From a checkpoint of a small mixture-of-experts model trained on Wikipedia.
Size: 13 layers, width 160, vocabulary 7015, 10.2M parameters.
Experts: 16 experts in each of 12 layers, 64 GeGLU neurons an expert, 2 picks a token, a sigmoid router, a shared expert of 64 neurons.
Training: a variant of Adam for the experts, 7486 steps.
Below are experts of layer 8 (counted from 0) of a mixture-of-experts language model. Rows are named router (the router's row for the expert), gate (a neuron's input weights, with its number), up (a neuron's input weights, with its number) and show model dimensions 0-31. Each number is 128 + 32 x the weight over its row's rms, rounded and kept within 0 to 255. Numbers have three digits each.
After each expert's rows: "gets" lists some tokens that make up at least twice as much of what it gets as of all text; "comes after" lists some tokens at least twice as common just before its tokens as in all text. This comes from a sample of Wikipedia text that the model never trained on. Tokens count by the router's weight.

# expert 12
router:146091173123101157129140121159141096177147125099201076104153155133106148162169114145087109153154
gate0:165098128141130168153168131089222143108125166115113070145162164151155151133132133117119166145107
up0:155218097085138126103082120171110143090103106180104160161151115124176146114121141142139134170184
gate1:132098125094098099116165143123149083117101137075158135164129089159072098141113098117114149136154
up1:035126102179146140161085095137132152115157114129117150109116138088148168115114135105107114117141
gate2:097126101190118161154143170153142183147141131091108164065095145120072131139107125164143148113135
up2:129160141072168117092097129167113162083112091149159160111108111135122161144101101091094093154128
gate3:105091176093150114184146142164125067158132161090162088096155108160133099161137173160077157089094
up3:141125124157123141050097192122166095129137156158126123123134091122063160110215156117118224099112
gate4:158166125136110172116130130132078164178109093106177120152062097134087100139164106130121164091175
up4:143075173128151127137122090101128112139041096085134179163080153110087069176115089100153114125078
gate5:133131141134093082090135109145163114095130119112137151150131140107123128069191163169117082165143
up5:164135114112148071136153110131169144121137097070158175067113149156142093106073147130096147125124
gate6:110125068135120064205134136182176072180149154134094130136141082083133142182135166132143162115109
up6:149131109091175158142141102153143088124125120125138143148090076114089106144142106127114143134037
gate7:181113166200048101146156150156197152123132097069143107146165150209114168167138155156178117101140
up7:089133089136149134094101135067103079166115128209087143122143158159113101152091162057099135068119
gate8:098135121070126176105089149164118161099072075160156115139109067156078127168129172170136103169143
up8:143119120120175169168176158131140180082081131172155149107121084184150170181109101082186181094164
gate9:146115137083110065106143121178074151094103120126195096102091127176103133109165127134213148148119
up9:161074100129141137118111123175121153098114134120168123093086124116125116090175121160204211094108
gate10:143100078185096156132126167145106106161069138114188159111067172154092065118117154134100107100156
up10:161121134134141137118064125192050157122121103145191155100088124137105111090142154151124127158142
gate11:106167124127102139143147132123130079086145070106169146082141161173087139103159174138206075125126
up11:170159130146129160106103129102209069145166100112191110107107126130141135104128120105116124185115
gate12:142107160076124039121169104134099087108130138068151103165187115152137224129095131146148094158098
up12:131150107150149155144119165176165140088189117181143157171081116210150077154116177129144094180142
gate13:161127089136127167147076127107111103128132105019122146160128122098106132078174127068151138142117
up13:145127130114161155158121139147066091128130154102178143131114164161098162164097102111119107113153
gate14:108127105133115122155180169115212186095146141140109071145194071096121171154126096162135074144123
up14:132173149126146142183069120139102071083143076137124106063116120127115125089144138144173111112099
gate15:116091126129137149186162105159121117152162097090171085146220164117111190123128082139110132123096
up15:146159112090153158177127128153132148078112115106073092160173112138136188136160112131100204079111
gate16:163125147104205144066045144161107145208163105151133088129090094087157192170099134145150085132113
up16:104135108128117103108125153151083135202200100154119118199122084108118101125172148120075124103151
gate17:137133142123137122124150149138093111134122069131095142125109161096141141126140143165118114152138
up17:148107139133149136135137087091144133116062108145105174117121133148147198186145140075137124172169
gate18:107144157111036154172062140203122107114111072110167079112153081122191087132187161121112133079165
up18:071056111123113129128139099138082077067134106121165151073127105115137123197091146109125178141139
gate19:093077140123103111214089120149150138063094075142127134118128095146106122119089188090107072110117
up19:184129140144101133147125145095098164158133122068130126138115141055138115132177120142134172177188
gate20:059082175108143108124140161117174123097171165119141056157104100133143145152182174110131103167169
up20:159116097133094069124076042088127193113046117127112119172126121164121110130175061160095117185169
gate21:147054124159128116114167087125109095135160098095170099160089155141123155172147078116110150153084
up21:123119142085094020135091075155107127113141089144167095113127114116103210124085100108086127149160
gate22:118115149127103116150144157155140178135073085108117168114146162094085159109169181143176117164177
up22:155160116146159198116134154095140164066139142141132128128128137157179170130176152169130141124070
gate23:102107163180129122096160197160147198123110150114159103134146078143149161159179119127080122084170
up23:137066126175161095139096195110175087136109117113155110131121100089112098118107118117170128118175
gate24:114073123150080147124158157182155034093120080135178092131137086138131104151171168125107134102152
up24:206088128189176136109161129140178101082071112159152093116176163114113135195210144130119154093113
gate25:132161121153119169139169124152127122095085099139121105146152137119165168151140163079193163126168
up25:120114093094049117174114111160084129138153138089106224144130115062125142160154180120133125124088
gate26:154142162129097134170135113118186155165171070155139051118151157153120175049100064123184121137130
up26:117163090127146203141113125110100082064074142098070199113134193108143076188115100119158173099070
gate27:094144122161128115164077108128199097123193100185153090140153101182087098120103160184142141154081
up27:162100045174109090079139110106118086185107137094130173144110127141148121164189094115197078158176
gate28:122120131161166129101103181171114107162118181083132112145134147108155213087152178162105167208125
up28:097069129076093133140148114113133058143125055117103143127134105183087077152152096092125118183091
gate29:146176130145111131126059153123135152186164140117145137160154137092131140196122100129151120112134
up29:093124101113125196106181147109075131084181113208119131129128126121115124069124132116092093183059
gate30:169108100136104079116104128148138118127068148167142091125166102104072120138110105119096069160132
up30:148163131089137152147081159088125126167102051134136101148205176092063097144109070147100180127156
gate31:150104098114134093128144110195098169136145113126149119125171116133085100139124170147099145140143
up31:121111142096074194109178098105051119162169101064137115112145122123105126157174094117140137156126
gate32:084118117079095096119051172168081084128135133109119119122185063119099142188106154156109099102127
up32:193104177146103168118125175137094095130120077060200131104058146192106075160114145133125060075145
gate33:124136068135097111119144113117124100131118071141100098076161119057164090120136074156129150180123
up33:133183199132173163143108106158146134093069159102083181093096145144109175136086094131167122120113
gate34:174093132114076133105113083200112107151150108141132110111115179121081161093127132147206090124153
up34:124136139059110165156104163162217099123128156138135165115123141183095095082144127170163107115138
gets: "\n", "was ", "\n\n", " ", "he ", "is "
comes after: "|", ")", ".", "==", "was ", "==="

# expert 10
router:165164131152126154161096131158051130176141139104128100146136137096122143135212154145092112169128
gate0:130169118112107113124151125121109118151127171085126069162155141145153122096189101144143110154089
up0:125146152133104143105089172155135091188125097066140175100144184095119121131080129161127213157094
gate1:078169141168182222158147134118156174093101096135122096162127173141111170150047123106166106106144
up1:140125094182084116065125155133165118143068106161083133097173112156156162121170111151156159066196
gate2:184106136127096120112087167141112047149121165136178147159138116072131161120138127157136136118143
up2:158126119106165116190161170166189127103153138132103106082166137147112079115109087099122129138106
gate3:098131109178111148117156062108146072161191141131132073166118140126109087148130111153113123169123
up3:143104137127139133112139120197158199107129133147123139157088083145057141200144177131098179101149
gate4:167104087069115065095160140180107157158156123115129086105104171116084165130117160102134154151103
up4:132107170142111158101102151149092116117121158133152140148144049071157087128141111172117134139043
gate5:131097137145089120132108122147167065112158141124144138135183170146193153072164101134130097162131
up5:142148083141130082119095121152130192174116144105117091049154109142075166095174131058205173091101
gate6:064137115098105129160081193120088182133074132130127153089108091163144075146181127089119122144116
up6:106119072168134096138076120186141083116081173141122133147110179155143170123093133141163155130039
gate7:112151152171139159084138148141188140154165155091135095131153138174090119147096153141096120058148
up7:108087105099144112113191157190079114123089107079152108168136141100108091086111139154108157120133
gate8:136114160115113153168133154125092118202078099147155122153125105100144134115137106176123105135153
up8:089128113126057088115169165157114141136195166102117163142103109180149133180093173148061098090144
gate9:136122156140104103101081079091100057108143125139110153141130166147168152142149177091147109138042
up9:097162117068142145153137109100174184140166165132182077076159145117131050109105116107151124069192
gate10:178143133168136125140112144116120166151103191166158115149131108153093179084178117132111154134178
up10:197126085134138160120151153203121162150085123083090085122156143094092155160168138117180147126135
gate11:178139160091118159124089103145131118156121106144137075168172119179130194203193118150125128190131
up11:128130116091163150155174137073117131111142151127145106124132059099091117104116105127144068122070
gate12:146112111124143144145154187067109103187117148109139106099149086142153136177162162164118068183127
up12:203075149172130143114169103121139131076152124109161153130163162159151138156174123153124074148154
gate13:154130095107116135152104159156126079170064112146135122163115123146171138115151155130105077107179
up13:111175065123157129152146112086115070116127160116083110104090160124099134116077058099172189094152
gate14:131125145125121156115102153128120106128062106098189094128163123179119133136100078116110158061127
up14:132074090108148149096157105097188101079114143154158151104166139214129151090086122110155096143128
gate15:123099096097127120148083124133122122147105084156136092142140104166161140132132128143116121117126
up15:143154075146156184183132125096100162162133078112141099135121146095159121160144123117092148203116
gate16:129120137123087120136083119139125134149027062131130142172107117139122154105146117117191128122156
up16:159151122122194157117122143107132141086107181107130149128117079162126098131098129161091124077079
gate17:124147158159137154183047153142185198167159153101198136152165128114179070135098156117108157136111
up17:101089139151113154186055127159149153166075124131150140151117154130141082132102146109087115132099
gate18:110153093134161100141139085114109113114172095124123086109099107158071136148139145165156116113133
up18:147047200134138204127143118160155185154164152102146133166094156117164065094092070110117099120157
gate19:126072158132179159080145148159082099058111143063164083175094169113149186147161105112099133171156
up19:147153119130140084159089156067141107183102141137089129091210118093103092150108125082178186072145
gate20:163110123183134114081145132224114120094166105126149134142092140167111197104112148130071118077130
up20:131098152115165118118150141159127154127121092103134143161109085099108099130068082117142153111107
gate21:127145123157054114114080174217148087130117128127169157163122096159080136109131120131104115137169
up21:066156172084084131168145105170072124135097087105132134171069122085114091162163138136113123140081
gate22:094186180179122134109104160116136107093144192082141130130142138132152163121089157170189099122168
up22:089175161153121122089048123147132108123145181078174165124152161133073190122095145152172090162168
gate23:100129137120109086103156110207156158135156137145086154112156086141133176129137113161152184181119
up23:140084141066151092069044134165145147131103108129134143094157093157150194087159102097110099152166
gate24:162153104123089094157099128171139088144138101143127122090154111183099116105216115131141087090155
up24:078070122110153125134155133155180139128081137107171120184157146115117132133056155157122118111085
gate25:120094096166144139145078116102181067117136128075132166082145171119180119140146129146111090117115
up25:120155121084154127159166095112134126169162158152159135125127138168109129102066090131142153094098
gate26:144151146097147146167080067192098125077073149076131085095147067126101113093089066134107085138139
up26:115099110100127156130177152106156208131111090199134193135154160214100116128142135075127157109091
gate27:174087129162167155098091152083123076176164142110137100127157145120127094039180193147127142154074
up27:105178070159099130165152167153140163121105095144096127143082145102139140159090107099162095123130
gate28:122129152126081115119101095076095124139145137125210142164153176104151123173105176125077107111101
up28:155131155090145124059080124109145092142077197152051140052168122126150122080156139140170086116114
gate29:136154151177133112137142075122122063183146125050123115159085083121146078148089079163120114153130
up29:127097158163174102177144120127117085158143115088119115140117087123114085176139096177103156143111
gate30:195095098115143084124148098092117070130092112072161132130135162079148103129114137119115096073124
up30:136117123137141158096137195129122147145116124146145143108098147120107201140088141089197147187145
gate31:145087163106105182064130084175155147104163140138121135124114060146095185130054114113144099114136
up31:091156158180080119103077194160079135154133183115134091096133070087132152126086126102087129159097
gate32:141123143145149128130082152160121097093081081138179085127160132102168153154139131105078102117081
up32:128153186147115123143117175092097105107176109095155114151119077167078138070139088101109115136104
gate33:150084171147191144097156069167118157088141129105196115118099112132095153153116099101116133130128
up33:131121107150158183116100132155125143083157164174113100106131144130125141094111151118173119165164
gate34:144109128114115116093109129102144072143100089166136104077147154119153163167130124150152093169153
up34:067131104236082097172085104158129146107158140082159092146127155097101123109130128101159110146122
gets: "the ", "of ", "in ", "a ", "|", "The "
comes after: "of ", "'", "in ", ". ", "to ", "with "

# expert 11
router:147136096098060145167071150131093127142153114105107049095211131184201153127171120161105104147135
gate0:120084077102085097121097106154116104100129133145129099153106118149131144107195135090107136138144
up0:167072073143057143090120110059119131099108128094097104112075112164171127141170110056098065167107
gate1:150139098153114144124146106098093112122117117123130086137157129144105095167086159145155162125132
up1:141160167153098186062107108106117111125170124119171161039201152155142178113088079146113073106115
gate2:134113094099133141175117134143212130162139166170165095198141140086149193097096094138064191137124
up2:101065067164067171154161141153143168139096160124100120072154140084169124119144139153144156129108
gate3:142112119134105091120136104124066133113155188140106112142128173166138178183121148176129165134161
up3:124096131162105162078136116144106093090151114179124097160091155149127231163128148144118132152102
gate4:169139081117194145062121135187121149109071120129078079109135140117100140125142144048145104128086
up4:116136157076128161128166165108129128123108143141117200167121059103130125154163167138139199147137
gate5:107176123161109176103183124099094143129123173182181071116111112070132156058139115139183184160158
up5:177107136098172111154127131092144091175132157102159121195162100134138095152163125199112137090120
gate6:097143086055100184102128154165165152111139096053177090086131128134143091097151103141123139152089
up6:123141143205121073095095134144088194159084134167133162090109187105133131083144149112205124070205
gate7:156129133102149169139103150122107108117140100092089112199124066162092088151099143152090127162132
up7:160111098124161132163082091145113179138145140059145084101140128182081143110109135137081125123141
gate8:125085144117122074158103098121162144102095130095088118094176122117112094200175124095110115118109
up8:173115112126163127185106170132089113100173117117162157124101139079168138144124111087157126123126
gate9:130148113128158147141157141110112079147113108141124147163164105085055102095114061135067166133107
up9:154172135148098123089142058110077124162150126085139135157116168131102088142131146137088123126167
gate10:153112132165173103153130123192156130108129195077096094194114094172092089122127129164115107107111
up10:083191086157160110088159153143149181156141094152071169083111111132139155069132122142119118146127
gate11:157176148111069148104121148146100097159121135099122109149117114128094166107146107198148148199100
up11:074123168119094105129113050122160128182154135116109089191103119108091115148117119100108090109134
gate12:132185087118163175170093146195140087099181157147154110130087157120147189130123094130101134097106
up12:093127130093088084151139161168138154120158156152161142140198162153115087025138140155152057115149
gate13:115148133125101149165129117153053116096032127159123072139133160095145099111164122119189132101153
up13:101116103145136111091144120208120169100146120104200152088105122137091214140181179154051103143075
gate14:195073085204108149158105099062146081171141122128086118096140169160120145134160097115158137100077
up14:200115146135107136069127136082088112170101196094149087144157137182156145144144145137158107107190
gate15:154095144153086145079132139079163097150124097151137122156169028132130079112138144156092128119147
up15:163130107122111138186171107064105171119100095131053055204130106125139146133135165136179139104116
gate16:134072098161128172103121163168179114134138157149099131118143076126181113147120121117102110134092
up16:141177090161148060149151116086152076117103119140078143129107068118141140079154107132165103139137
gate17:133123120108102066086135127169125178104136114124163141095197114150118103138140120141109109135109
up17:157143132067141120143117092149167089088137174122090133135096100092157117122139142115171091121124
gate18:116109103166117147139082092068152131168073180150075101132145101116119145168140097131118154125098
up18:148105119135102151150109132110078173172177101115091112131120170161126141108141116106124122134169
gate19:089129161108080128139130167142155101116080153101117151083165123142133146173227127110104117128117
up19:068101078142144091103112151095144174131172099084130106129183168169152176158153158108134104143125
gate20:148162101138104165156160095091089120113171137118076166123090093145076139083105133097100074117119
up20:112092143161179187082207115138215105130106148157148170132108120173127078146163090117168161176135
gate21:214139165100150164135143112103143108150124154112107172125111126133146126141076107136105104126162
up21:092095158197076105101116152084108143138145089089157107135195130097108076161097115097113050137109
gate22:201125121156079151096166165109122194142074105143122138139075167170102115102179115109124116169138
up22:077160082100095099125107183120130093140109100125141206151116131117141106168148123069169180149201
gate23:136125039142077133152114113181133126132111132107102107150106107141076089121155164091161102126083
up23:173137097156147103154128114090110132140149085127123131129110197157111092179100131148094154159149
gate24:114162131135146161102140122165110083147098118054081133120172159189118151185159079146093077121119
up24:158142138189118165159101141096174092136161121161095171144080170103104112094152118152118106173153
gate25:127133164139115201141113126133108121224116095053159132121149086103146128191161125132157136110161
up25:127141089194114114097103127146149117163093111133128111122157068151128152115158088090144113112108
gate26:165078059185102144111182128149151081065097085126096129128093148129151185142179109136087107072113
up26:182190122153072140131137137085126150125135113140110070134147238118136169111155111170172111185127
gate27:087064170108142129139099125189182134166127203054162099138117117153114141129102099109130116140101
up27:121157144081169218160111141135142101118128119106132106118161151161195145168140177132127142150144
gate28:135131129117100126095141085148156140165117142112114143112173103143104148169150115096101175172114
up28:128172110078133157102164098131131119142094159123102168151158169117162148219138086157121153146107
gate29:120195083123196151087141141154171108094084132074155166099113160113136198178210130124138126075133
up29:152124120194148124082188104098096106150145086144125107106147154164128135140067168113130152103127
gate30:119096102099144117162172072097125115141105148089099117091163116152121113159115101092126194133121
up30:125101146211212157122142111164135164164164109123181168160147141147116118124098125077099106079135
gate31:141138143105118152125126119128108098138102140093047072113120122121120131173204120076176111099111
up31:130102100128075093122177141083144097155092065134083113107151140149121158073166151105075096196159
gate32:117172152093092210125115081151125117145095141080095119087152166176108104108147101117107101076145
up32:127166114124117203113093144122125157114086160168133092110097164159129119119089173075149172173103
gate33:130154135118101129147119113179157130178135115099088148149155145105140091143139099166144119106181
up33:095067115065119150093122181151156126087077167137117165174131082091108068145109128101166152115117
gate34:083145106147161089121129126169088135126123107079102108152147136136129166118162087184086174136175
up34:143084101118121179162128151175124121098188097127093099160086127175109090109095102082104116184107
gets: "S", "H", "M", "L", "K", "P"
comes after: ", ", "in ", ": ", "of ", "(", "- "

# expert 9
router:149101121136137149150103127148076149152125092151174128182222146148106153155152101089117133140143
gate0:133139135196091084120149144127112090151189138131122073131065139133118168156179123103172103119099
up0:048116056137163099113092077135108101188149133160131072120140110079083075118134126133184128116144
gate1:171090144121157143102130121142196104138132135121113067092179108156102160181183099124233155109154
up1:144117068139170150121151106160150150107121155119098070151121126076092138148156133113103093042172
gate2:116177113185118062125122132090121093125085088132101117095094201094154131131150118101128086172161
up2:134113146131113135117122148128148117131106059098120112197173144151146114149086140136076093114089
gate3:105189163137138184108063067107160122079151151146093125076142114097155091191101117127101073167138
up3:087131157133154081153145106148190104094175178095181102145080148167123096095134114183097129120107
gate4:079173168158110116149106158124105111126156162098127060213145116107135131129107158154153121180088
up4:170138108113146149117179126156115160148135135131073150132087101125135101219145126142157124081161
gate5:116107123107117137136074134186076072141146124195135080153117121169106147132137144132152090165102
up5:085184170180163094125091153120151118148162122156105123081140122109103071114123045139114154141137
gate6:150133139131134088156129118120167213162135114164109102188118117131093153075129129129133158120128
up6:086117084139175121149108141065101137152130173133100114097151091141180096157119162132078135122078
gate7:112140134074123094097104152096101090098171136106176089117168046157127107154116125093117128141109
up7:116119149128127124123115168170042187105140144135127086086189091127120154153086140111156126133115
gate8:130169148134084141171128140191113086095156064146125111126141115133128131167087167104118092161049
up8:162196098119119127122071116130131163120108103173145095172078145170166124124087121094083108182095
gate9:138147126115159139053142101155074115076166157096125143070160138080141141092156145170158070159145
up9:104153096182118160121151095194084128099124145107117092133112099101101164138154101175122116114205
gate10:212182137125111145125131132130128138142092146117116167108122139103074101140131114101107145144161
up10:119097144155138114143133212103148043159091173139155154130097171163111088061153105109164180129149
gate11:118125105140088138142077135128089093097137120155116102170137151119139120161140135150150184101100
up11:114115142139100143154076151127119138108164107149187066128193126170185112136125157167189152153142
gate12:096125160146124107142107172160093075076133088143156140115219096167161127122061165178160150154164
up12:127153142123144127180088147163139175128069092065140130169128146117159107113103135096176103140194
gate13:136151138053075139116123164163127106153123125106112148134134068080090155126132068126201156200139
up13:185102122107114105106102141141158189140127160129162119149144129123110183146110135104178088153149
gate14:171116088122162105146129125122085123185178111144125039207134103169144138112145110138121187098147
up14:087187176133103156176119116078157115101145154100118204106106121109124126151142142038093102124106
gate15:140182160097134104133118125173112186153160157096163127199103154120130148120163114159094107180195
up15:169119135149122124137119140045179163119096125139168108106167133102178113076121118099084187131094
gate16:143099178154197175136183133108189195153115168098110146130162118137156166123085112142137160107122
up16:137112175156154136102134075128125176083145167096136154105119153118139192141112074163165150117075
gate17:150163143162120070106152123174121108119127155122175123180090182151132089080166118158059099079095
up17:134109087114186114196145125126147093075159120142068119202142167144166092123137085164120139125153
gate18:127150177138009142160170105116128129033101127156162110119130160149104123132115143131137128143125
up18:139117167131114125158113156142173129136164135067133124187213150137130134138125167077131093124097
gate19:164111142064078100120125165135132099158077121106157137106137097116113104063177081150190127123163
up19:154165124143158126114088114129079134095117105143121141203131166141129191179190122139148116086057
gate20:169112126091081158111137172142083100088110143117187151150069126163122115094165121071072082186191
up20:117096108090117139131138139136163157128120141098081157154133085114163119101108119166177142118093
gate21:162115121156085153120138183170091117105102102148129094111114147110115153153125179097207047129105
up21:112136119142190136091176120155151138167134136080157126110121106066102159157112134137102178135153
gate22:057122116143167129133067121170099067065159146122091089083067148106109200134125111129197111116157
up22:113140123134128141104181110106091179113104124164126149141136098184123125119081152101117168159147
gate23:201088181116169157139122088148091051144174163114068056205108142105098118126167108137112097104127
up23:073166084140127125086067104100073096072095114104119174134117117152148142149159141118119105212170
gate24:131128099121154133128178082168141146118133110130134159205142149150127115075125143132094140153112
up24:125076137131117168110118100136151092148193148207164124158141109157143175159145152140167163140148
gate25:115092113103123130127118091123117205068174091090164147136196106123170109149123167117120179143115
up25:043140172115139161103167079139091152092115144072135131114081125087132119166136130139091154126100
gate26:147164171121143134148126144137076144131189128108142081141171106140177094112210093098175099135145
up26:145114127156113160103136167141178090089095166135119121163113128153138127089056165161195144130104
gate27:175119113092074113120116137151092175128161092044122133141114135151165144139116118082100147159140
up27:136169105182110087147172112141121079139132102120112142116182124128125110158149153110121142146098
gate28:198140128137170112139125094109166208117111144108121113154088074158139132131126132095090065146171
up28:104130156156241164131138146154057063145138094186110119096151140147120104181092134130121201130036
gate29:155116163100134095131153134136139137170176165130118109128160137168084226105211111119089111125127
up29:107171164108121146126091146117061109095089044138117118108112145138133109106111100082114110159063
gate30:099096116099133107164217085133198078185133177151129100095194134150067069135149166154096155132150
up30:142122099129129160125128108133115116097157164155107146065124176103127140222123089118113081090147
gate31:156134126133183119177124102179169088194109074107101134170182105096145103108120057120130089157120
up31:093148132159113118131124112141169062126125170104141079176149101141095127125139173129129095191186
gate32:091093112145134169126112076159137128146101137162119058118074140112170102160126179120077111131077
up32:160080132124137080139128166158124136168159101152172171083182111114139072098109158149122164051101
gate33:186114169061148127158108098114078128116123151082109128145150175137175104110144060145091099135111
up33:053191123139126105088146211100144081115087133116128123164100124137090190119122140078092154094165
gate34:095126203155138105100155118168161135101150122105073130140119141108080145173143165158166110120084
up34:143129114140185151115154025146080163130098123134100148167132188162181147095092083115152149152156
gets: "1", "2", "3", "0", "4", "5"
comes after: "| ", "(", ",", "201", "200", "; "

# expert 14
router:163176112079117150150082151157125137192101099112142112136170107138108106075152145136135106123144
gate0:149073091143132129178109165070185109144163174112164104138114126172139135118112111151148092106116
up0:082116136120136152078115157134128145128235118154156101198189119064113096064127106192099182078142
gate1:159133133113130140108069110135132087131093187178136077068106090165131132174203153198156132178121
up1:123152133069084147189049171151119156192153128149102104141087067103073199118102129166153169133116
gate2:053133139099150130149132092108125106125102126117112062088141138129123142116128080074155163172094
up2:101164133155104137154112118165157148145140149086134150143137128196098137170100125108091125182084
gate3:128110089120158158144128101124100120159098086149131098130079120148126128118096130133146147121113
up3:153072142124107088104074107157068112110139131120144156138114172144089116197090111149135151163123
gate4:104083147171131163090104175156135094112122158113105124225169130126113098149125140160148074155144
up4:184159134142140126134153150181185122155157091134182163133087175093130135143137150068152092165132
gate5:151065115093122139098113133166142137114133141130080163089149159067115188171102164105087095144078
up5:120179128130116162105082180178143131156159190066134140142128137058168129120153158115119112168128
gate6:137112100187126149101126176194180060115152104062132148180119144083157161097093105148128075184123
up6:135152155200135156115110136150134121150079168115144112127121094123131171146114154201125115130065
gate7:145044160157120145112103136126139109152130146093163119108167137088132130135182115136122143164139
up7:217127137101081082134115072138113137068171156149086099140095135126109135087140126117079107065100
gate8:129085129150152149104146150160138170141100124098104104197159181122143163142126092135093149124094
up8:158221152114070111118115162092158082145122149157096146134122110155142174131136129135147136159171
gate9:128135164168167082118084140218177147163164090142105090183116110149080090171098214143144095090100
up9:113103102053138168118158108133097137101098137128196138114137141051155126075186111134107175116219
gate10:158097155127092108179075152166156017103095122124114092165153179168153095176133174232114131088145
up10:064100107158114112143087100108139091079133107110200114167126191066108067108114155082105107080167
gate11:139092091158097086183130079146166056114170141083136094070117144106101108163096061081093121121064
up11:156139101125111171170148071153145129143132190129146126157123142086126065130151111048150147113052
gate12:116128134149121128212149153155187111222102131177117097124115102193136113087138114127139151096104
up12:129154144121119141139151143205116142144112100161098122188109054116144197068177123176177189097189
gate13:072115135060190080116122076150167130138128126096115110181133160114095066127130155146077111159128
up13:127102166117130047129136137191146144141160137104132125156172140109111082099154173151165128152139
gate14:109110134171166123160092165082185125176136093033082072118179112086105093109112050162146109106136
up14:103140140143154119152081172131169146125121120088119123164173085113159125143139101102125099171076
gate15:134105116118108165077097140140124114204160105112158110121121138115079101126088119151125124156074
up15:179134134125139132121117139083115125188106095158100118103126088117153090090103118127114117129128
gate16:086128107180131082187067126121094137099141150038118137151150123065100089168102102153107104196080
up16:112157144134118156161084099162088131057169162074173113172097154113086129146093140116054182142087
gate17:124082126155129109095143126185088092130102113115091095146157134169098039175199178142166208129048
up17:161067141175144178105157143156116086125117147105134061080140188109138128125175147150096105163120
gate18:093139107124181102152087104181110117185111130129147139159115095090180120137135162178151111156076
up18:110116156138150122117165147118162083093180125135087136144154101128078134114145154187117076218102
gate19:109107098100146165115166134175139095094151125188127055181124122138086117143202101111150142105187
up19:133050116120109077097116091108097122161140158165115151102131153193146134092123173085151055184071
gate20:159097096156148094081121163183088181143153169108094089094144141161185121133125130152133050183115
up20:141137116134122126177094126125132124084133113146062131175153204209093154159121141101095106098098
gate21:115113145084109145161137133124091119145122092106117072161171109169035126151156090113097162101125
up21:108082138224112123072163092134174125075157150098163084116153134135130094136079141123130163172190
gate22:204074172098124135076167112192116142155139139163113109139169195134108147112135152044122138182142
up22:140140193151138114142132168126147136165151101176072108143205155096113182113130109078107146124154
gate23:152134099142108108159126114093139058105109170075101111188114108118132191149122187090095124120074
up23:131151116158113090150114125145152136174141097210141070082103156119173142157113094140150167145163
gate24:159061054158129136152152113158097104119096178166140167158155109175103176118177127118155105095084
up24:120107158095132142165145160113130180140143132109105089120182148133106074170158159074097113118157
gate25:125160114135159116174071121119148121105134202129132034110103057152130156139130162170239106126086
up25:137185195119109113146086082178145191101056168121132105150136114145108121177121078147164127124181
gate26:123155116145145140216112138135132101097158100154158079092131142132148145123107154121138142159147
up26:126055077080089143160116134104106096138173190093145120117132136138154150126188089170127129164106
gate27:160125190164063130134086197098138111188154110061126123127134127117162173149115110159189136152085
up27:094127189088102144134082189119123198150117112064125118156169097160116151153094108114137142141094
gate28:126160127119102129111141139137128156229143086143135105206170102140112118124110117152099117065210
up28:188129100119096133093134121134117125132169137143202128151126162091146157122110123128092057137120
gate29:104132162100098105124089173177111127139082112095107109094154141122120168087159130113152212184134
up29:119131171128075132099109123148107125152202168158132142113119111126178161132129081203147100094137
gate30:085105152108109035092102156122090153105166143157115170112223061115143169126202143127165141165108
up30:154152145108198119146092098133108122113109145177152105124087144103065141147094147089137104045104
gate31:079117151142138128144124108142123157083154096092113067142124120138102162142117137058110163165066
up31:138209091126102133162109114103183100209130181140163052106085132125151123093103091158126160111084
gate32:135113146142094142183077123199148064133123134133133120170138140144132123169185093104192077145056
up32:143158107139130121154144089131065135179120151112075157120114127113117099136219130118173130103118
gate33:189079139122069022193155123147103076143178103093171151110189109126094159155121146111121156096176
up33:126072132150088155167150108101146144146159116095158081171095091156052186140163166151180152165122
gate34:120081094142132151200143061134184128128165129078090103110150127137063174185162128141105153081131
up34:193087078142181157182160071087202090116169148070131101138148154093127172143103077135155090078156
gets: "| ", "- ", ": ", "; ", "(", "\n\n"
comes after: "\n", " ", ") ", "\n\n", "0 ", "1 "